config = dict(
    num_hidden_layers=9,
    hidden_size=512,
    n_experts=8,
    experts_per_token=1,
    d_expert=528,
    d_shared_expert=0,
    hidden_act='swiglu',
    moe_layers=[0, 1, 2, 3, 4, 5, 6, 7, 8],
    router_score='sigmoid',
    normalize_top_k=False,
    routed_scale=1.0,
    balance_loss=0.000112,
    balance_bias=True,
    router_cosine_scale=14.0,
    scale_expert_input=True,
    init_std_router=0.0162,
    lr_router=0.00156,
    vocab_size=4096,
    norm='rmsnorm',
    norm_eps=1e-06,
    tie_word_embeddings=True,
    optimizer='adam_atan2',
    learning_rate=0.000951,
    beta1=0.9,
    beta2=0.99,
    max_grad_norm=2.0,
    batch_tokens=[131072, 262144, 393216],
    max_seq_len=1024,
    train_tokens=703400000,
    max_steps=2774,
    dataset='wikipedia_en',
)
Below are experts of layer 4 (counted from 0) of a mixture-of-experts language model. Rows are named router (the router's row for the expert), gate (a neuron's input weights, with its number), up (a neuron's input weights, with its number) and show model dimensions 320-383. Each number is 500 + 50 x the weight over its row's rms, rounded and kept within 0 to 999. Numbers have three digits each.
After each expert's rows: "mostly gets" lists some tokens that are sent to it at least half of the time. This comes from a sample of Wikipedia text that the model never trained on.

# expert 7
router:499541541526425486497522445486538487507473548510482523474504430533489517506572551591511582510516461599437462477521532427500458532497486469561519558557528602485536547418586561531552448579426496
gate0:426472588507534372391541528535520528537478477448465433486444444482458439504471481458520560546592503544526450457495534499521471547499550596440517454469567584496564459516522541553467478535482456
up0:580536476596456528520527468512479451462537518481389583428546593558527491522512416510513522460440539432558549539486476476594447392462502464542541497532489456500464408434516447396536528471454540
gate1:506569479470618492554498519470531481390550525533527548496459458561513445566480497481527545428512544625483536504498459516499503514438515517445485439535460528491503612487570458482448451480570388
up1:507440456510607484435504560570504541467446504468580524397447520538425575398453526548484559351470524585458484408571535485577547462489532527434413550608567609500458523558430542470469416571611523
gate2:532495541500454432578459592433485491533452502449502517466479585392423495528523462554399562552527583571539492545542449489435606592538478541474531494535434537429458531437492449487524475563449349
up2:480438497439527510543591586459525478532504471443485524541559450515437424459428440527526534433458414457486489570455550519522509588573527539489505479536451560450513446505584608650518520493525546
gate3:502507526544443464500444501604544551479581535444506467542566558517478559457491445539555474445501537526495439471498605485469536559475475548420532600464602514641432521474494416453629526495529494
up3:491475576467504534504472474527553448508549493454487548502443534580401536555472434576598537460517487405463452516521518521488557494517471612438589607561481511510455540418408467512516503492460515
gate4:493579549452368445428496443618429510481538453529488486468457407502504613458442555471456507542481465517583469380611504420547473385486599414445483480531489431568483470480524455447570486511371482
up4:613509547544548521600435566501502500490532494476520511533543488553558528559556453518499485647509530529586448436477454510489515682553491464529532528556485582545531395521523468459378547427554497
gate5:520538427495585533482467543453533536612497462393496454521426556419500469531459523547506470554435466489433526557435405469565416540519434484593522558542501412497488490469477553399510513560460460
up5:463486548405435455456500583385459437520455504497536643582430424485548438419471553439419463539549518531494472497405513469415621541510533498554539429421550479413500518475457496492417421562541561
gate6:553602545498504489524488565514504497428449480441455544473478449506524493465483598469531543407535471528490483470522484556563529478531388515551428564419426518515512595587487462496597607466422497
up6:496509433493482532504436537598431525524490542509434502514551520518545486401541502530578390518538384456441565534460431527628498481536477535376540490463462433505504505575506626571439486559582461
gate7:526543518525507521441550441448564499512475567533459549467473512547521566531527482547540616552504597613511411569483458422457406548468549481555406527432514474513458543437577543481561491533464482
up7:441584498542373516476524512512496513510507568477461461486534531508528575501432540558563503462478530491477476542483505347430494548530486468559519447369595450475542491430579547510496544565431519
gate8:506417456558518574494529516512541457448474521611530491477521508545429567520523509498500520496446496539484544486488496455488494424479530507542524516553466423463567622467617468514425638582511423
up8:440441463533581491519506562429522501513555499464415450493593502495552478464565467411477434583568402541548544519513401482565504486484504415408560488479542519521461529467443595507459477542467512
gate9:505547418528549587499549467528520602514481503522544484454611535577464521539570480556592548551475506485507506513542521570468485464378544504393384516597533514514420403411509472509568458503407436
up9:443619494500592592466487429504594450436582521545492492605522410424467562506486481489469546469429414476492479558481522406533514505530471467562440431474562514481423462564448460440509529463500537
gate10:567507542563612494591538496480445532468523504467539430529531500532482516485563508461546566475496453464520475569565498493580508444545460685542506536482458461474543565502514512491494443555514494
up10:519483599486551496626574540506456476506550494616546492554536508570495460449409450462574588487520487558494459583516509441473501477528598614577513475523457419453547511589594508407493499491556551
mostly gets: " such", " oper", " many", " most", " music", " public"

# expert 4
router:539587462501472480548534558515452519427458567521528481505514465488505504442477509615482478396517432506531464588557460467469508439458402492544551485545445427509529506562556474515464499520457409
gate0:467605510508457514579301526445560505440459453344440431445444450486447514570448483464518511498517491468538570558494551505500449504460456486560405474522537422468509459551447498560575435540537544
up0:490562457551601472489542547498475563653518538441483522432596555545576524516537450449436515533529470449516551530532510542436542491532480471466553522606532512591507564496542560500542533465417555
gate1:454527487471467506622460464437532486493522475468505416506414456537517502480481510529589496489606411529547511450469506387516533474509597530516579468412471541485509473570433480586472545435418489
up1:461567541454518390438531529422528462545489376501430477501466505479388429537485495450504445538500484472457550528453464519436552587425452431410448497485520472524508440471486588478488583505551490
gate2:547500464544559561548488496513428570431488441486539496421550419508405541448567492565502585468522440408492526558542498591472538443368516410459550521444508611449451558462515456569518511482464458
up2:532535536449528378472523543493562443522437484489425500512473562429604539536470506526525509594488587490467485476535477476519490616517508508591496463411526421463521498552598467486499545496499517
gate3:490559536489511465400454405520526570511463608520428558487533440566443439504447520501497446539477477496479527454464452555504564518462560537530467547581555447558497497461590552506465508455523540
up3:460504565439454423468502504488510448548429521529445554613445444514523378420428474423582498529483494435469556483578528532587468486463515481540444475508456540495486580465505571423512602389527461
gate4:495485511451494431412445545479505474591519513414456506522470518484493493529369478496477530553502466487428410517553551486568393517438562496514521603387480438417503496491574576483448491515463432
up4:495479468510547564479438381566544451458572514530546481576507531556592519492433457516475512487520447540558478497514500461463487425478469493526513564447407382450527522516558473460482489516519546
gate5:548535480502505457547464530499458584432506529463465465566391442503561538514534510452470556544463493505493551481478473513588452386550527493557600562532508445489536528550500549621384438568452453
up5:579418475472432501410510496531516506572538432512501492477453475548521544503467609418520469514588424622576515497473482450555476519543477452563499505471573527460533538489573553540492515532530577
gate6:597572525538513542551474523506471532477448467530496518459582480495431519490517397432468489521547444428398625524477495493523499461443448432504472487430517486419514508492539541566568569554485526
up6:458426501381490513559475524492565577481550514565518445456485550494498504492446499487511503468556515520439485522551496457517522556437548431485541465511418544493526429474534561533516459462489451
gate7:461534521525546466527540432453529517497580514475480512514508564565547461503403590438532524510481568458438414566500521563525482375429531453481442493581481424592611415528546470503501522498504472
up7:535560462479505593524521419480468393479526525560484519516481452556553420509488429490467468502557509526338479560412449527474465525498401490525371526434514518472514411409508485498459490559471509
gate8:532488528439495496444513483498581477385497534443457467499497535538451547499578544547489616518423507489381465490454524523471498493517475580517519547491509438493432538481570436603459435489503573
up8:487499507448443488487514516548512483502520513567515545471469662534516559407501456513467503548492536513535560504475491382445506521503476428522484536469447445465630471475436507472410492547596500
gate9:466534544448514513548508445543507471485464536545605487448442523505572516562601456515509499478503508562429426554580560524456530453421517447426554542428436578508452539517539428425314488409481459
up9:516501592491519489476535411608537510504553553541497525443507564471528556475569543563451444502582548551517449514602462461462566411465473462511546566480460533475507556448485394483487459460480514
gate10:517448457450601445504501491516438531444507563514544544552449398494441477519664500558426504447524496491538582479508410539413464531494516507453513521534512443571490490570413539447545485533527523
up10:568506496577431546490573436485442460528542442477510463475394489458426486465474453600564471518474494487442365516499471429484484421442429480476541400564595546532455511527475452468582448487531486
mostly gets: "ized", "ful", "itive", "ated", "ible", "ership"

# expert 6
router:517573506471522628484506584516518537504448478566364493579499472412452551538552517526459512387530489569593424528577492481424495570512515453545522579618469514527504412478587518493531509576468475
gate0:505476568467512480460576438519560454502515523443457528554549591463517636454494565535523475516427579453547383479489548500524488479493423515514530448447513491520505517500544525545551431485582476
up0:468593537522477505538462443389480441427540406528444534509461545459607488483431545564458501559512480573485443501662485441465426490564437444444587436505558479499562471493523486559530533510478500
gate1:511547564509481521456574504470561554520483560475454501381427410544514521467503513461457475429522579452464508530482543369545572467473494469477539528464537471579518566522547480462490452467535497
up1:508376500469528546399564496543510452520487498501483406436477517544433514444548526466569430402470613506621559451454390455526573506509533529476531567551501392428533510513440469444415396454512539
gate2:471495444531456521465504546540485553512389532533437533440582569535529580424526573569578440534528559595532479457567457438467422541575536537509519506432558485558446500406552452435442503492452476
up2:555541564516476441540552584418441464509603547469601497524509532475483455517505370435480538444460528531459453472524550502524462574414444546479451596444450529548425388499553531583388404350562598
gate3:579390413484550470525508477444396520457449521485576504571442529524430433525468496390551567527582497423538587527542480498474509397542454427529416502405509522495474459436469503532405459521502487
up3:535616474528598507443508516534436493391503504546523490490399495448466387533428414487570460482440497531535493475564531429441463531457439576463547547548518495522433519441529495520485437506541486
gate4:550583448511498570510408451426482561495525510459534438609454459471476509586534487493400511538519471472431543450491415485558612439508493519537448500524549535518386465546513447626502497499456495
up4:551644556461541483494485462511490459530421519516569565505422503492479495450509538519533486471474507512457562407399483528485473496499517586440442499470528450320465441537501445409541527471535455
gate5:535492469547563444547557508451461503517483483641566428575522477511488504510533509464502616533563471449555463502581355514525523492528574482492587490499475595524486478518543457543456570539437484
up5:437450544499524422517480472513470483511472587533427491350551438576533436559528473542566553567511485533440511542519525475427486654550415555612490499467418465503491445415551500534472466503441645
gate6:545577461541514551525487433468501453521472518496447438454473542529553505509565531495576517461439482595406438465596559367521584452539472620468467560459490552529518483441552532456418544413530458
up6:439569518575488394477452496456561497540524435413460579400548459572506495394453603524547456491491520502530463469528574398445657489399449526424501534474543481364577501466519533467540460507547414
gate7:549537510458466507484547534541533477554550501466573445451597474451462440486420470403544573503607445589513419490529505515569465462480502501562473511487604524536511453529554534494499510521480530
up7:419536584502570550626584490479485463535538509546468551462526496605496349464551527561499499515514408501554520461538448553499470501500511381507463485478465532528577386427594539540545538486439478
gate8:403415460468423512580520598527464539428550469558420494444488500499487540498435467474500514504379404506447569612533506475463599557532479453447446508568468535483448501486380513577492522512598501
up8:488552503536544511515531517592513547502531468506458490473491519492433486545475496442454626446509462444463498494442446491398560489439543456497383449515394435409562528538435554525479371452557461
gate9:510524530535561636422653498549516508492513543536414499490427456574510511448537429503585506542540498446476533491548435500468472523563494583462512560477487464602440558421485413484586521566460496
up9:505457429524560527475498541559473490434509571561515453502514453598473466577445482524510541505475429535629514511569562576524457458536518520467493530554600480473492533512601552512573481420521517
gate10:471506521501487530371450434407506551505560545537546429451447569514429507549538396563513570463552477486400518469561548519586455501462477476609479604405520552548382447451519480480507533499449598
up10:547496527425425561515469536517513526557499448517464449513490458423447524463495487524556419440565432552593539477414481406467439452510587442525471431498474511525486643514493512499492507407463507
mostly gets: " War", " her", " early", " East", " Bar", " Har"

# expert 1
router:554554504503500476482424521505509534511476568446522506510494569516502469495561459522514471489499448525457487544521521534471517499501416499538512536466530543593450505455542550569524513496479390
gate0:561586387505475412468463498471456424479485549597472510508510445518547485502422508554509535548473516519544424472527580588540554465530442505471397464468585494528556456523521530578404421532480628
up0:488437466490538528424496500432517552483512520445417583508606517451499520509507592435515587536481502559522458463518572517612543526465417530331442524532543503542507485521494530566494544369493591
gate1:500520458465465523399649521593479501527514522427453486526473506544401595416470530595512519534415510527633511413457443484452530521497575642450563511590532459601461511579449568530458523533489538
up1:484560576502426478454541608526519545437628539503528463555462444535448451480468573492525578555557566506464488459557458471555499494509501458398527572516516483531415491478516412448519559565522442
gate2:409578462449511450518563476409396529465470575527519498448553533526526451448458500515559548534427467415445470526460495620538499468484510483493456558467439443388493492475568492413492410417551558
up2:342488565580458402478522605440582577487513491533533489489552551511501597480502432524593545471498546395494464467514479521528513524470585523529547522458447538402522490537448469457615441541483476
gate3:481534505586547549582366495555544450478445596471515482573435508566505538523555532487478554532498431531526467535448545611507504490445444431468335571436534418499529434481457549548517497513601465
up3:451497533449518463516560429376504536499565459499551467468434537520481431432473489413498512524460485437424498505464542535505505508548564488464589449455399506515497550502498484530367474574438552
gate4:497421553520567446561485558499439557465478496602445572547486498513417480421433487612541527493538529592538432510496541507567584540521511436467538460514531551437459445432521517424552483572423445
up4:547564488472469458548522413507414447538522461481426477486539539413523427501478567514437566434446495405556464560488534564479483497434498408506501599543416449412605452487581545559423443459506586
gate5:490576497476531611488450470416594477455469508428433486448459497389516532544528443504579530478553419459385414584559461478572578486523555506438468420378542537598506533496640544476483397485589540
up5:504525474571546584450541489505548518511467511529534522490467481471489575464517485537506515452395526531427444472568419485407430595482565456419473440502477526491487513560471421566548483422494526
gate6:547517482407475471491450372491576558550468446493502538431442462501454561462474535631452564453650507486469504484514523466474538574469512462549503529440515519481428495470592548514450573578478463
up6:544492513441478483530510484524450490552462499509458448593547520532480525514555463440593425496540415432466547500508369362505535433427515498453609460472445507454532538508499444510546546484516418
gate7:573576471420488506509417458463539515360516471510505438477442509453535398521462441438517494509456531523431448593441449459544570426426599534565412382560501532435432467560535470511502554568506455
up7:554569485562451568452502459489584508566533531579445494352392415470475492554589384497543474464488548468506472563575444533434581523463506503499466556504449497533487574450529503571504554628512523
gate8:446591583471501502566545443532552496486511403559494527501404484506460514481514493536510503505470457468515523471491551522451472499430514497485587426408521449462556492480502515526543500527443535
up8:574483494530477476457463477466510528436489578563451472606505472489429554465436531497440393455545472621557588567586527551566508386546546503478555538530471520536517459544560446478432486476488514
gate9:561484534459458576474405412427544625589534484348484535481472521525491595532506517559534459593569538493582564432473492399471467495519602459445586432519455466485537425498478532529579586394600566
up9:431535542542517513496502579440520404484523561425477490553444483470532517370517568508459467497401493485497484495466578595608470489510424368503504493362513550443450488440546476468448460420407483
gate10:524487494497475560537468429449469472519555467547484447493483460418468548469455530550519555520518504511509558446505449529520484439440446501452525502410493468419458451435529433557510536464483537
up10:501539575522408550567498531509499492528556398535550462519476528553468439577592473539573479489436578489482517533587424434546568435456476522508535443472552425461513551499518461546572501485584518
mostly gets: " Team", " player", " football", " USA", " Championship", " medal"

# expert 3
router:541638570511496556527548429488487537514499567506469472475459460511480498510690496497445464508538508571442489582669451478542505527446486480528531465473585472464415562435535538525429497464426472
gate0:475543475480461584449491640541419543588530436493585446387523555429474543465539410551451666566487496451589469483534561515521531348375446429424502573487512531493458419501425474481540454559519516
up0:418471521505578480450512589528519419523503474522462497481534497478498501405524488517435520546457439444501466511524515501507483418484453473568522526459426551478524459534524502460465413567447426
gate1:574472473531538495468484645481618530468505518497422567502396560471464517500477489538384551539428595520558460455472514505507461515565532487567455613433554473505471433495463506527495485482564492
up1:543529448535500541546457488467469548446441500542477566502484523576469417532461514490535519525579552544475419532492518530444500479550489422527453541494436628490509460591519543515415378468510491
gate2:459571520576505584461499415597406596453503572442471408472600592476454446465511520492479494432508383470478540403449568402558424487444504490498499449601438537525419570448455591526448485440475495
up2:440613500520540467567451581397500481489497549532498490369443460567464544554536431515526566526499498466409529568550460623512527506523451520504390495575505571480518547460664467446594487538457539
gate3:477486386477582426516510564518498516504530515600483570531520539502513481512445475536492529517442485504456540485446547604475620477440464523481577440498507564469523514581512474516507425575497544
up3:528506480485459446451468454585427525574593475502413529540391514510507414482530578403448500465499465461379482498453518551442521567457432465444580453466434447483434539466523434521532456470463575
gate4:418396485496403397476427466491542396479469446476539589508446481469443535390476482548526530525462455467575487464429575575439480509457532496541438510469511460489478529505399519504507478573406587
up4:596525479429564489450523450463476562519511506466508502459559476454471520523603385468398453499481463434509542496489502484583440399498488473496544423600470397481564469514519404499615417502490540
gate5:450526538453536502550514408513600527396529594532551530455529559508464427548489422576465484464406489472533536437567519518532550366457490550534494518404463526538502539502470404476450579471495490
up5:564443419535510491524451478508483431571507435526475519612500473505477510374479456490537509479515567467513505555610546512503591432525491520510488520518433542422541495480572459567487440560493459
gate6:402526510492518465484559529472517424540509452491497435451461521524524572572516527505526425489551552594587383504472473543526479507481527497470495517562559577451502465444463544474444479455466541
up6:486515615507569511503528467518541514447479452560507467545473581476555546570454507478408433498503484593514394513543509483517433454465584501450564437441370479573453444401512489512462510524490603
gate7:520529548564557622528427517479448531457467503494512428466444461502554510553499517532562523385601477540547458492580502575470446476547526507451595485528450543395461389553481490459476488463585525
up7:493552607570523565534443559522428462444540471451507456562461559487448565515493479412499536527500432513480446516501473552465450544461482504471369557471478514515537477543547521461597542488562548
gate8:451594421524481507602477437484477379615527529462491507398464473493562538500504476578516447485444448461491504561509407604542497468502471531429489579495498471441560534470526482525420509464473469
up8:519484468432498472493446499481478545534566544428530649531516504462585488543540518455509466450559431549469541507434474517484421503528472585514456600478477483472614565484552482524540517515404507
gate9:502514554641542499411502572492476560453427466532406487574454547527461535546437452541407484501545536402560474468517559486483550446403502588471537483536516539481503511503432419355444442478517510
up9:430468519468482527595458521487514444524535493501620511502497459509544471512506479504528461495455485585588509508421503450555549561542495417481500506533484517472537513545526482556472524442584569
gate10:428485617461512507477544505519565551439490469583501481564409468538468471452498510490474522457437528479499490446548487521442489539577546522421475551525477511444426584520541502519496552436485475
up10:569433556393529468516499560450494487430470471496562518528556451494521386466430464518421547510450512517487507520485539526454510473507458510518602461494586486468486521467505510485496466485478457
mostly gets: "aj", "ik", "ić", "ya", "ah", "š"

# expert 5
router:470487446464535488508478517493552503459541454521479453538489456501463537539472520567525507535622458578509454571463501464456557506426487515514492515501540461507424479416551487545537517534469390
gate0:534565552443508544527478505478477527391478494563462531507462397574536572565572521507514454506515444549455407494483555501520584520456505493520516536476506562482482499481508462498425455430406627
up0:609490522551418517653571464484497487589553487464474540453438438484499534543475466535509550473581440453463354487433604547500472517497495440528465472531465509481543495490497570543522554503411575
gate1:587551424466474513436519463530516508554501511589493494546564492567568549489505534507488498610551548548555489444473485551521474473531443546566473466487469447474495401553511540510491639483559499
up1:552554471503459610483588519626466514570441496443444467459541479554542544602529487570545536535440567529469495529515466529457521523470523556461475528482498457479560538555467518552562460479499460
gate2:584512525460508572540530519464614554610525424414482494541514482479511525578535519470506484479505450465496483544525527460469438443572522446538428597467481579494467519473480486410440596515451556
up2:487499515500451522565469532461520604481546526487375500411498479534473416483544472559529456502439506560555532486469484509504557515570510454488473412506503468544472453546503524440547418528647410
gate3:534484548416565449488462483476482528505468505448561565490536505529540548477544451488523570638390432417572500474518503543496431377563453459496486513542515423478601547564513495526458512469620473
up3:532466491460470469427469519549550557562598530494583501530514479570521486517492520576501415551489497638531488432547482453527519492479421457495449488500545642552418515545477543460489436478527495
gate4:505476526472482500486506564473435546511414388551461482523504507392561470472475590514464478462470499521472594563495440547563389447486424502522582457483452426540476616512517472529497436457497585
up4:423498516440478366525463560503537464448465576521539534591524402506470483503509557404447548571446453506459411569503479507530508509433483601565604523461474517455440525551548523537462427488405517
gate5:422509554573535490522537518501563537507506518489435471558447479528580500494503570584535474470503519484526496518539448548564524457376444446508473515524464456518554482540413543505538449422609506
up5:550511518489505494566427489510501444505590428480515549560511559432491507460421461584414531537440541431523535419463487418421493561487532511439499475516547402541469497471556490576465537474533450
gate6:469502505560511604487560551480555577493470492508457565574596494551541556502550503525416489552526581528466545466569563415494542506544458442526463534528543448539529428514509510525565436525498587
up6:494449517541456538456553536482534408486492486547496510453505590564509513459509539469416542613491571538495468539510591521421535417466477479466406521465476394437485462516581581556545470409552493
gate7:488508515481536494471499416475571570453397448517487561419427440601470461547466483501498541450454549591502424540540517487483519543445592517544553497531484476534464472566564504456529533541548498
up7:455451453503486498454562512439500386499486527474500426442476568428580617470433496515521597483445533437555476477480451595533542493470464519528500437566465518511556495420568534509424487432528443
gate8:479434466445456444594398448578506467505482526531504448502483495468520401477464517498552547512514449457512528475441443473473538491556522446553489484588505521506467460477466551474455512456634508
up8:559553422566417498480320568502560420450504461546608504544511510405428520569553501479413447505434567554485540481459533422426480479538409459449466473513436539511564491448463495423541437491497415
gate9:417591490504520528471453472461390496479427453545592504553542427496500493541500543541569456460493495411473483589495464488563461448494495463446649454467514517454421519476476568409487495390499463
up9:408450467577447572461486567558472537539445496593497526596447557441531483461498437480485503570576459455496531470530475420396542571620495517552451534460508586567492517556510504378365517424439456
gate10:439494545518605489407505523492483505523503557568674556401595596519496527527422493508521476509510458489536524518492552458490423442528517555528480532578482447455424599533534506526553507504446523
up10:507479530500422384494538478452501468477393453498528428517483476443528598567400432496469453543448520450552562441504471439533503557511434534487555545507438529527577494556439508533480503474471446
mostly gets: "\"", "\",", "!", " century", ".\"", " Charles"

# expert 0
router:569444496434574505474550530507463518555434511578429504561483514556492486549396533562545505529553450464491503524506547576468474406466511530519449413506431426498518532579533547593432530487411483
gate0:416485490425537561508569396526526462509412546481499457510457492558523453465452513526545471478597489390457483581445492438448461515426529485495544435483415498550461456599575461466481446478320463
up0:530508497587575428397554491564533525459578502507467577437557569512487565573501444510484537447562516476540482513546520402464517586463567525506520653557552413455505568491452415422439454475502543
gate1:605537520502563569489457490523512552493430594594560456385561508533507437639515433458548416538602498511545556507430548500513400438436464572474511554455426455472563444402461527536554565554485564
up1:535532542553591506520571489514496558546500507540498465534514564477422474502462554460499479518435562559485506412472523508430511468504394491439535464512485472516606498513510609494466527564456545
gate2:515495582506473537437500479571562575466546584490507489531473488543583431546484567452440560480537441581502451473423546483486513467421539487567459538448562526526518456504445401523449556492438446
up2:392484619549419550500547496492439458522569574460546411465473548565470556555549458518511516561503497497425509468490452491437529486494509489504552468543549460553518508399549437465447403470492498
gate3:510476484580503514471516512452461410530512484517489488510548503481440499435517592510514529513483471520462478445620523494562488492523406514388485485588496493518442597588526446532542423551511532
up3:457501509550419559528403493410515485529480488471546517472499438549437465530473492468572427536427542431547520461453448497490390485478517563502458514519539458466485564575454506565493471474549472
gate4:559511545488478488522559524525632510471495529530486511577529509463526455483585496522524396448503445478579526533537511486433526573456497546504568571479476547619542540590559469497530474432462530
up4:459489607486589454564523488527564468486547556532468477531458494431433463524490507469517424483480429405519596413475461480451515579541543507471510602470399552552510512457518503450484475545495537
gate5:494496480431503525527493587535489515531559435566487521460516433476536480438474517466547524474452469534519475500493539540423512544446440490480460440544499459645421649543568544475487434499462507
up5:477505600498522462424495474552483439462450592481544581476504521526474549478588568439518522524520553521456527571588435546508505450457465577476518584394540483445527456513573519416574479505519429
gate6:559479492498497428437550545518510564508503514458511497525429440485524551555486546381450519522517456576510555498409550490539404501554466454515493481445435550519516449505580494566586457514585449
up6:514567525579476542505478465516360512558541493491471414497461511459435468535430452465526446452483461410491448407470529514503432442481452582567447494526573436544467437462446463464595466539439511
gate7:435567459436498458558432534521604487475454471530456523558535486508517469560439456492522372509504496534489536562489482559436474558524570474477458505490531522421470460532397427501509542439538452
up7:445498449615487569488448524555515549546439488504572512463486486518534550538494460492527418514556489470483522490548453530494455511484482572495444526449520486463539470476419465456568506444539475
gate8:527458594554562477591498430590471415531498541521490446446564536537518432505571547590492412402374478453464459512479469510522455511435539420528498484544566514518513555478524458512570491438475484
up8:485415573458482494469459558510436585562484511611496563493604470459499422516493480436484495531562366474613561499460527522519515566442421476580459518481465566422482560467537518422484423540538502
gate9:543605476503503568490519405601502508457497485516448570346515530473439576474558600429540593568457500521542556490457489521471497497463518427526573454451466486451535458484516591510523563509551532
up9:556476457542476515487549399441446439544547530519505556456560424539528610505520515562568499507530415495469504449539430554446577451502558528513538496556560467423575492525506406539430468515550475
gate10:608445487579489464435571509436457488552541473491511518519529548414497461435550534558533522465592526462524448536470515507509424507540494520560568420574515502515472447520640570521510486542464548
up10:434526555469416452510536548525479535418589555542568494535490535591420519460513514466500467545489506554408419505476543458555523468582475450499553417598500511553553425427450467546542544442507519
mostly gets: " so", "\\", "idae", " Ben", "{", " \\"

# expert 2
router:451599574555512467471429454484418560427516505488474456512501454460431510505499470555502559500628503587466422513511532412485549505483498516554474458617563481543407530543523514410501513521467477
gate0:554580521445442564523443513525448510476531586470532577502516450551469510531431522416543426476531509550454461552519438428544428516499552503438541463475547405470471538397507540474468433422545424
up0:490530493491542558485538454454536409577492457635435510493570501476544494464476495541548548540570428484518428486502551446583482469532566494577522544400402535516458498486435561468556504532476453
gate1:490477535469502551540573487595517539505524540622459502522531517549571518439448472539491469614478468580540553506517571467515417536401479473521509533504453439489550522450477548575466490441453486
up1:513484504554473534387505466468573565415438417490529520471555512422495466495455589540504524506564554537466459439471458496471500551458553452517353544448490491410508571496543507488461528431533555
gate2:490464550511408546501522522489521597466539455582503471560456581425454450454537497552489437485554602541512472542470552564560505592445524415461546453494501541550384495378441518454458483567483471
up2:513455427523445436504596517501551466512513524525451446447537488437419451472467579497432482487550539549566523580550556452458528476589609496521516573511519496538531400495445542456514491509491519
gate3:494465502598473456581474529490517511537610482461480496500486517548478487436509488494475500516478494446451522475431707364566536547542510497520451557499561536498539389401479553485521539448478531
up3:577547560530526475515453470543450510406540450527444508433441553501552502532496517509465591522420488541438572456470440462479484458531484491481436481482431589530415506498492542489522457451462511
gate4:475471468507513535465502561405486546492512482501371537486459414460457422499498554539472433482518521512469524548424516454444552595541541538474445514528514550522510511504513504475581468456551604
up4:478514547453461555474505461493517569557564412494550543444514506447569502491565618506494515504458436457445478574586540456597456476512527453503511430450565532581479493539568625505504472430535557
gate5:458549547457518436564520520501434469529616523463566566446459486595506523495441621532564530510557505490492519466526489440490470489490496436404473497473435534473460488465491508427511528519467521
up5:536519563508493508468526461577569407520438397440569498439529560515555568463630337510454493424389517569476492507520449529502441505508420453420425467484510479500416475454593592437462564478525570
gate6:416536458560668469466481419515411530437531542543542580447559461558501470469408504474518556552491493454458442524568551660484440456485454442468540462502560473558393501496507484537429534398471511
up6:460553458531505460434519456545467514450381501503488500582463472543523425417431561525449420446480542467417448558609461596530512501499455493545495462429418451528563503590493497529560571514578412
gate7:465488493488538541552455507489565349488416585541569453471417435433552503380493528506432591526538512450563555456463435476471530439502533577475578532473474499426605504504432483561524461513549557
up7:474446512528566555438487475503499465415531509613472493510548574535416500408517471410574550466534501568416473569506495504438509518523527484538509472540487452442491474518491410446509475504498540
gate8:455576486485446560503488556478520540494373397449605397600452553483485554563472468519524453488476553510506509582521460499500403451517487500443512417511493464482438520495513540523555554449531484
up8:413538550479467573481554478478539409520526531514537470518504550527504560485535490483576453548408560542599505456469527463341584496594515512451508487559564467560545554512565548440491467507541443
gate9:442388483523426468577519529525411431475576424515497515618396452486453446468500556596506414604550500492514410497469577533475524523511495526526550526531572461567519477520526452464471369575440481
up9:476562496507549572544531488498577476501516492541521494508488498534599568477448547498547558494575463582503440590529458547466490583573517540487528459491586541465572486484539574494512641467434556
gate10:425519526440520503466466565448488657552478509471581466453496539507485498523524506457575594419503526448537514445512380457537543576495510527572439441541554426494438467447469440481542485490420415
up10:432440520480506487463465520413454513514442575591475544530446504545485477559484509466521489477589507450640454535463468578530565505549504475481575514551478502577403547501457455461535522402528453
mostly gets: " July", " October", " August", " January", " June", " November"